Experts of a small language model.
Size: vocabulary 10298, 36M parameters.
Experts: 64 SwiGLU neurons an expert, 4 picks a token.
Training: 464M tokens, 7085 steps.
Below are experts of layer 4 (counted from 0) of a mixture-of-experts language model. Rows are named router (the router's row for the expert), gate (a neuron's input weights, with its number), up (a neuron's input weights, with its number) and show model dimensions 0-159. Each number is 500 + 25 x the weight over its row's rms, rounded and kept within 0 to 999. Numbers have three digits each.
Before each expert's rows: "gets" lists some tokens that make up at least twice as much of what it gets as of all text. This comes from a sample of Wikipedia text that the model never trained on. Tokens count by the router's weight.

# expert 110
gets: ") ", "2 ", "3 ", "1 ", "6 ", "5 "
router:531440474480516421510500513539489497488525469485527500513441503470492498524452497491509464508482521483458535510504456514535505510482491546484494519505531536493496525514516459464462489494479539496503508528494507553517535492492470501488470512490547536467472490505509540494496478511502515512459461510491512516506502480527508510485474519509483481514508481489482488523505592517500514495573487483490550517508483490525506484484540518523511475487481503527518510522499539530535523503496488
gate0:514448505530485462532504542491509499519500507485494494501512513496541512511461499481543484491534511497533498479463498492510521528511497518495504460466480481541518546506481472488511517528511462505553527576506515549491502495496566479503513505507489507488461483494462504530481499475505499477457486539516510504487517485507516509501489493483489516479474488475451487525499472456520488519522470531422526506516486534498510514476531543512559496486541493468504504463491481463475544483538480
up0:504487499486515486488519492480508491509506501515471491506486514524457473494507524532463498546480491499466524494519480523497497480498481478499502465477480516449485458506489499521487525512497528526480491455448493481459523472525463489479511484499493486536522533511523516486484470499494525516541530453531495450504490510526485478444460512519506507533515525516513500445451508522480513474485490464530509517513509481542491458495484433481502491499445512483509485524542552498510465556437531
gate1:422498554542499508452526515495491515467480503513526474498507484493483499533504463507516488496458499483525495516523498506511526496470499486490510496504482501505489496524490533521492498506454493480443480509472500507473497455503512502494467496474493573486486522518510467526531473520438503516516482473510492467508536502542503482485527522524493537487525471501500510481511478504493446498498435467487542505525510471464521452474502487552524500443502486463455486501479496499501472512558510
up1:488460488523496482510495497526530544491525475525476511468492462509477536514510480512505474514539527525523519532487547492484528483535492488528505469467502513491545482522538455461503462518521495478504494520505488505457485515497505458535519523481532547469491476470489476493493525478533471497526482502465525484493523532509494500500478510537489517458525518499502535514473454469512496500457499540496537501515481505454511452521491543522510542515450546469489501490509505508526482428471464
gate2:479507493522510535475465488491475477520484490484514488537440482519509463493480499448487476469493522526515471472529468467512509511502520506501479506493499455558506508469525499468497512498495522540574508450490458517532543524497537514490479511513460502427514509525482489547501465503499523479496500526510496514506478512520466478485518490538456489520462458520486496485521498496538496484492458526511473518534539501468497496476504453471469516511489501497481478533479511485509539461528537
up2:509502504540483518505467473490491500487485525509475484548453526546524508527500503523501470475476494476527493527524466472562467504522518534567490488487514474562525535501527478490495500522527509567544513452507470535505511517520514532522508499513506508472490525493492569534495485523455515505500482506514518480523506537501482483501526541552523531488491478508534486467510505544516530484480518469504507488545515501474483498485479472485514496479546539496478463517486498480470493499505513
gate3:503548552513534517500505451473496472538470564518495478490498468529524474482488474511519487499518484494516465527477525494516512525503515530481534503463520486519465468502513516504508530503500506477475499538509482478486484471460498500513475473555532515501539502520477491508484511512483477540503528542531471497496505492497467543511484488497493491489510435566472475551517476484563516491453537469504513479501493510490470483491510489534521515552526475489522531490542477514483517473506531
up3:509515496518516504504538491469529505504478525489508486486504493504478468518516475489495465510508477496538490485480499512513542530482488516499542456479498465468498479498511511527542507496508518468520480566499481494493453430469513460517499465525514533516529508495504470530515508550464486498454495515514459544493530488540450520514493500479493513485503483520471518550505519499558511498473501485477511464487488565518468525479493502535547518534534462503546508497523489489492476480441506
gate4:487510498496519508503507483519517494471465497488468482463487460483473526478517505487509494494443478501527456475526499536518500488549487491493526490478526520476524499532518488463539499549552520493490470495515500482505510536493547511433492496460525499466512511487494469490516478509511495490518516549535490480516491469548501498477518483534479521516506502520470562499477479483556481501496532533524489541486525478484465452505507509521492538517500494526515533543533500480424503520459524
up4:484517493519506507539504466463496509452471522496548469499498472490477546490513524503492509505443504476518458482513482527524484473507499498487468520529490538488515509533477516475522513547504531506497517511511453490478540518485552508460488503465531503470536493490499484475520502539476481483477527563509479503502525487532489512481498488461506517552530501500507526484474491484502514503504499547487546505518525507438501468498488528520459500550501502519522508536513486487441537474537556
gate5:480475486476451519521496511482515508493492521530477490491497478473509523514520460466502491537489466495478507512478512469491484536466493489420489516478524499469498524473520506517521553486520502545510518489508496501535485510455523511510536489551504541521495497476462527536490489486537525485414522465512525482522541475518544509487509549559512486529476500502501499474520531534482499538505515494500472502520487496499489501471501494477457539528493507486539457542471522476514523481477494
up5:497472515525526462470492501521512509532495491480501481463528496461458409466453507508504491515501550512535516497520507496512505469527513471568475526503475483508501479509528508523536510503481484488529508514487472502497512516555514456488482484465518482505516540517494511482498506519486488514537515484459486513452498502531479468495417510486487526487529518478475510501485483506486499458505494520515555473512512479528508485486512487473535431500528484506472505467466456479507477515492491
gate6:503496494532502520518501452501521555519505505464531472532489509498534482480499528493463499470515512526516498528514467492458477493493496478487469499476481487538482513524500495520466494461493505491491536506481474545535515479529495449533451471474521526539509504471488521517534510454472483503482469465449512498478484491476521526502497467474557539502506496480523472495528548483453503510508490525467547532511512483488546489491508495497478482526531490496498482459452499507524496458554453
up6:500481482519494525544491457506518551519514509476518449489508497480519435483515503506481498492528502535531534532512445486470475500475500475493512491454480490563495497521500484539476518483512481506467549507474469534521543490529481470545491493500536543539516501474491525534532504498504496481497455477468502492483504515482509548528493499492557498480497488519531484476511551471482528496537471509476539533530483498508550496506513474491488511516527509485517495475479479511535469473521460
gate7:474457507529433471514458460472523524520459481507490468459485521520491480493474483503495542493435504481518479502490470519498496536519567515529536487486501499480510481455499493497498509493519471499503522517513480485535518463474502463526516466520538502504473508530473518484509487482481517513453483516501530542473510480546541492485504531529476556540493469493492507511487493469507514528507424508501502509489502475507483498472480495485549484495518438476489491524509499471476506483468479
up7:498537513541495510537549494520490480492484470492547523577472559491545505549476524490492520497538510502515486514497504475528476501545485505520498476463470522490506513513520470480519477514460526464461486506498450484499519447512487465521483478502464474529502483505501467512479482502515503489533503516513436471510503463543501529519494486513509496506483540504464501526523492527492502476465502487533507503455495495509496507559529530495469514489475442529493544526496482519501516489480525
gate8:515505504528485493460471471444498492505542529528472511490493499516487535495494537517450510463475538474544532476468536541487487506507469507507498536499502520455508503515464481505470489529507518483458525521513504491509516543575498506480508488476490511496468527502506497523505547507459480518540495462541447446530479498491542505485502524514516565481501489510466523476491494499489509486507511501478517525482467533521519485493538445504545511541491497477474498529505455502500497524507488
up8:521510518541493503503463481464499474506524542520466484486487500524493560499487535489450481467493552461523546484496520547483488530512492510511524515491544513471465483524491485480476489515525505468460521541490513475504506529538494510523518516477523504477465536491486478514510523491457472506527503470553477475484489505497528513525521527483505563501484526507458515455477498463465489494494471491474535532470463539504501471516538464505540496536474513475487493515507454494485500508520465
gate9:475531504512495473524531459487475490516460491508490499465463511541537475485493502549505484481489429477470501505504459477505501483488499533543456505485478538488452481545505479482504504517470526504485495509546529478473507508511514466519458511521504472497470529549482518523493499488509492513503533506539458501513513510472474498515537532526507525470520499489575520530478532506458537510479502484496507514531503481556534459522510505502523469486477499520496536458495498509509533527540472
up9:474526487502496487523528455485482491512479486520457501476459476519512484518474491515515499450497409473473504505487470453469489501489516542511455512487472513496472486542514472483477499491475528495477489503532550481487492484507494473502457485519510483498478537544463510491500476482525479509484511502514455499513515515474478487533540502521511512460508495472570528530466529491444532511479508475476494504542507483551527476509503503509534463478485504508509533470493477504516536501544470
gate10:468481438566518527476525494511512470488525510471521469487513500493474524531522492505460519462489548510489475510518448469472487471470452513488481522511520479485506483549517528498495448455538525490512529478492558491486507532495461511477525520533497503475513484519499518517528508463523498530503488503504462507459518520533501482492485480466533494490513530463525539518515504498512489518521525504511514521483533538496507490545474505520471500511538528525501526506498518450449461463488493
up10:542505516480520520496484526452497496539487517526485563534470491491514492529482489521502496503492497483520466505500565508518508506484546496491511520496552526510476483496512473485482531503470450542470512519521477449526493466484522484485507467500527493507503536440488551490498471514521476491506504468502497510530495485501506499478516501574502526486518493513478491467479494469516509461513523485525518497527486426488509458517514495498499513540536503541502488499497495526515532431450527
gate11:529503485530496491507471487513573525507511489501468529512489499517476496530499520473507498470495487446490473494483501537526535475515458525479476495519490486533519529516468520481483505453474486525490474493463486470465471462472493550498453442474472483508505474495515547493479484469494503524502501472511483481525480463491521506486465499498549470515517540487464447488503517537521496518495442503497495504467448554521511530526533505524491530511463486508517487502495506504524553498543494
up11:536490481498494504522488498532585526513527485513452535531491495508452524519474506488524501487506495466495479488503482521516544504510454514459548500535486497501516493493492520512507514433485503503489457493481503445463447486484486527497465459475494480498505502524535553508504485486520504517489505447532512485528507493495505495508464526518505466521513535473465472494503519520530500526526474514504494498466450553522526524511520488543478503511451502472527506500495503508536532506548469
gate12:494487503493498497520519489495498516457539500487510518479512483528525517517488500470472436516444533509502522469470517525530464507488485475465521500507515497538482493519449495508467450487500487511475484517488478524566512471474445518490506482499500511501438513505498488500489490492501476495496514481532455551503507489503468497529516539495537451498475505475528525531535473488546486502481522514525499486500502414502457512446475479514526518502517512506478482493519513509465557535513490
up12:501490479525495467499464527513518466519468526501495472499491515510481514493464539490542547532548466497480489531529486498466503521512545521498485498502446506512499518473520520492497552500496468474482518481507507497453454522530520476500470549470525491482547479516501509495479526493537530479495470487444502464516507476491531499458486478486468529461542478482457466458471514477467479481498511471507518495500493530491575489537514522518491534501474474489522508488488510538506455474500499
gate13:524532534511480491512499465507518478510477497493529487496448497546500478507531475455499496546530485530482493532512519499477506466474508550519449491496516500460495508469490418499505502507496510472472518530477502452481492488492501493522519481422488457492473511521494482486511499507511556503526503466470461508514497511518531474516458469524519479495502488522514500454480524528510476561524503526501495519493530498465542528515465457513491502507520480464472464512496542482470503488480473
up13:495520482518490524513512524537475382461490497464502481490504519503505505498503528464501525489488505504496503506446495475496492502516510534506458523474512484487549490510497474495537485520527490476517513534537532507528441524518478473527525499437513528484495473472537488509508497456498505521498511518490500511498531446501492488484470491555466491481498523463541484469490510555490466519495504537548472523484496491473493535506499468495439519486503503496494507486508506487536499474475524
gate14:481517509477514485506526479489499535482509517494523477484538543502525499512448523497509463488501511525570488517485511531471515503498512489509548502493480488504472501518493499489528514496427456542480443473539478518508513498480483499471516503495469511536502488510515544510497536468503462493495480487503483510547498480501523478515500494490483522488532492466507467467483506444493511525511493532467543482531486521534523458511547446528533469535538538462538481530527504489484486535465492
up14:503511522514512531468485528487503510484477544477496570530501477527493448449552457498505504445471516470433481530533491468514536537522506516507479539490513480495520484499486526497502521519505490500490538493477475514498502517555527519496489476543513516511507508470479492529507465526493492454518516509460515517457496506530498526492522509494534494516497474506507507563513462506503471494514515458511471485483516519471478519475453511454505499475484470520491511528438480498518520457514505
gate15:500522489538505484463509512529539501457505466499560496481536444482491491526537511524456488526529503510516505488508488480472493560467508523523505481463491509479490464546558472518499473506511476527504466521523488528488524504526481501526504496482448544496508532495504477493527505512425516512495521470505512515524523523489522500452513518531520492486513494533496479525522501501497465512521462521493475484514546548538519484534517495493498464527499485498525439531493527478505479515447494
up15:476498497517517514535533473507533506454482491504465554470511518516487504459497513540483531480442536484489508542565507516478463527528471484506555513501516452514526497487529509521465516515486518479489504461470530510479509524483495541564486478523558500519501502509468460463485482487484495517478489530513467454525522529476513530482452469524509539516503520477480505518493489498510508520464506516497508494450491466476496486510511524537510498453532499493503471468476480486498514485500474
gate16:504507459469477495499465537479523518516462481515538454451478518491495539494490517489511487525481502491516523504508517506486480531491494501512504470469442465471499463471484558520529494505521467515525531494493481547521460541486500539447466519513530488514499505519510479553537497489465474460509515512483566496513547502511495470488548518496482472527504480491494498506484506497462534500485480523519475579520539533452507494495505506499514481519487488483522530469496498512461497469508509
up16:510519530490500455509458527487472519515540467511481510489553452514547547523515487488512473485512466529540492490484527491478494511527507457499506503519532526469510484556494444459514515473440494502447441480513499487487520501480518478556498532488507482470479523517487502486478486459553512519510500555527493527517512486484507502523499474492522488452497504537519527504479494499537515486524533491491509474478534518521508535481512491523483498483524517498545483537478471496529516484532508
gate17:502507503502523489476538500499487515519512474530474500467498478469472511535495504495484498486499527497502530513522540512473523513537506495501551472497495505463554497516505459443496465472489450523460509477559512492506502529494511498478506447533525540509534508503503441512504507513472517541515471531527483440502525497478460474462517499567476490519486532491470540470466491525497481527490510477517461479494496472505499507535510537473480519523471518464499481533557512482487521496495479
up17:521501489469482513507500513487526503507490499470521500530501526525469516461506514467511494516456459497529500491504480499527467494460505450461450497501532514496491495511501562540515495527483509492492458487453499546539463485485485498544493507462475448504481524489495527450446500459515494502484502491515528559500444461517499517495503495456544513478510499471510450486498487492498536476501507505474508544524496538477505497457512480507496478497496502532492490488458553506531449524505523
gate18:535486488500505512468466508462491517496486437505509478492506501477520523499493509494486501493503494534473481536508509511463496539499519448480501466527470513426524494513465473486509497472489485518546486480451520481540516502532483527568509457489465541469486464521504524484505509473487499481551523488464493522503517459488500483491489533487498532481466490512514490501527498540507503520508512543480517475502566517515469493458497519545489524481448511487464498519508536466476470511513540
up18:549485417500480507486505500462468506513534454487470515484472498454526491489491529514502493534481592513464501522526499465509506499509493513521500498528484491480491518492476545537505519500473470494530547472463466533532511503546458485543512498479484555524514474488479504493509533487459530493516500459509529545498556489500513512514500513482514523494492502526478454471502510538493507493526506508515519516502478491472506497485492540498494500490500522467437479487480521513503497464514471
gate19:485509521510527458490532522483450487503491515491467517502509501507486504486485489490505482532519473488485494505521501472538504514501450496476528501508524495515466493462531518489562505492495492497496547502479469524491509506519496478508490481496519526501474527511483504516495505523492546499450501478518483465441451507523483498500418553497485496495498517467481485524469477517454514494469505452497480508479472486553504510550517556505467497476481542532495456454506485536496537460482445
up19:517503518503514475470509537503492469499462516505493500476496503478483499479509465513488496518509505548503497503543528474560494515490472502436551481485489466485464527445525534476529511488510474504484523496466471521497482552526515493512466448509506527535478522502486475470499529557495529478465489481495514483496491514536491519489467530520499531498501496474458527494492499527480535488471502459495485525479481520547514498550499555499494468448470517534524460481529492513493495465497454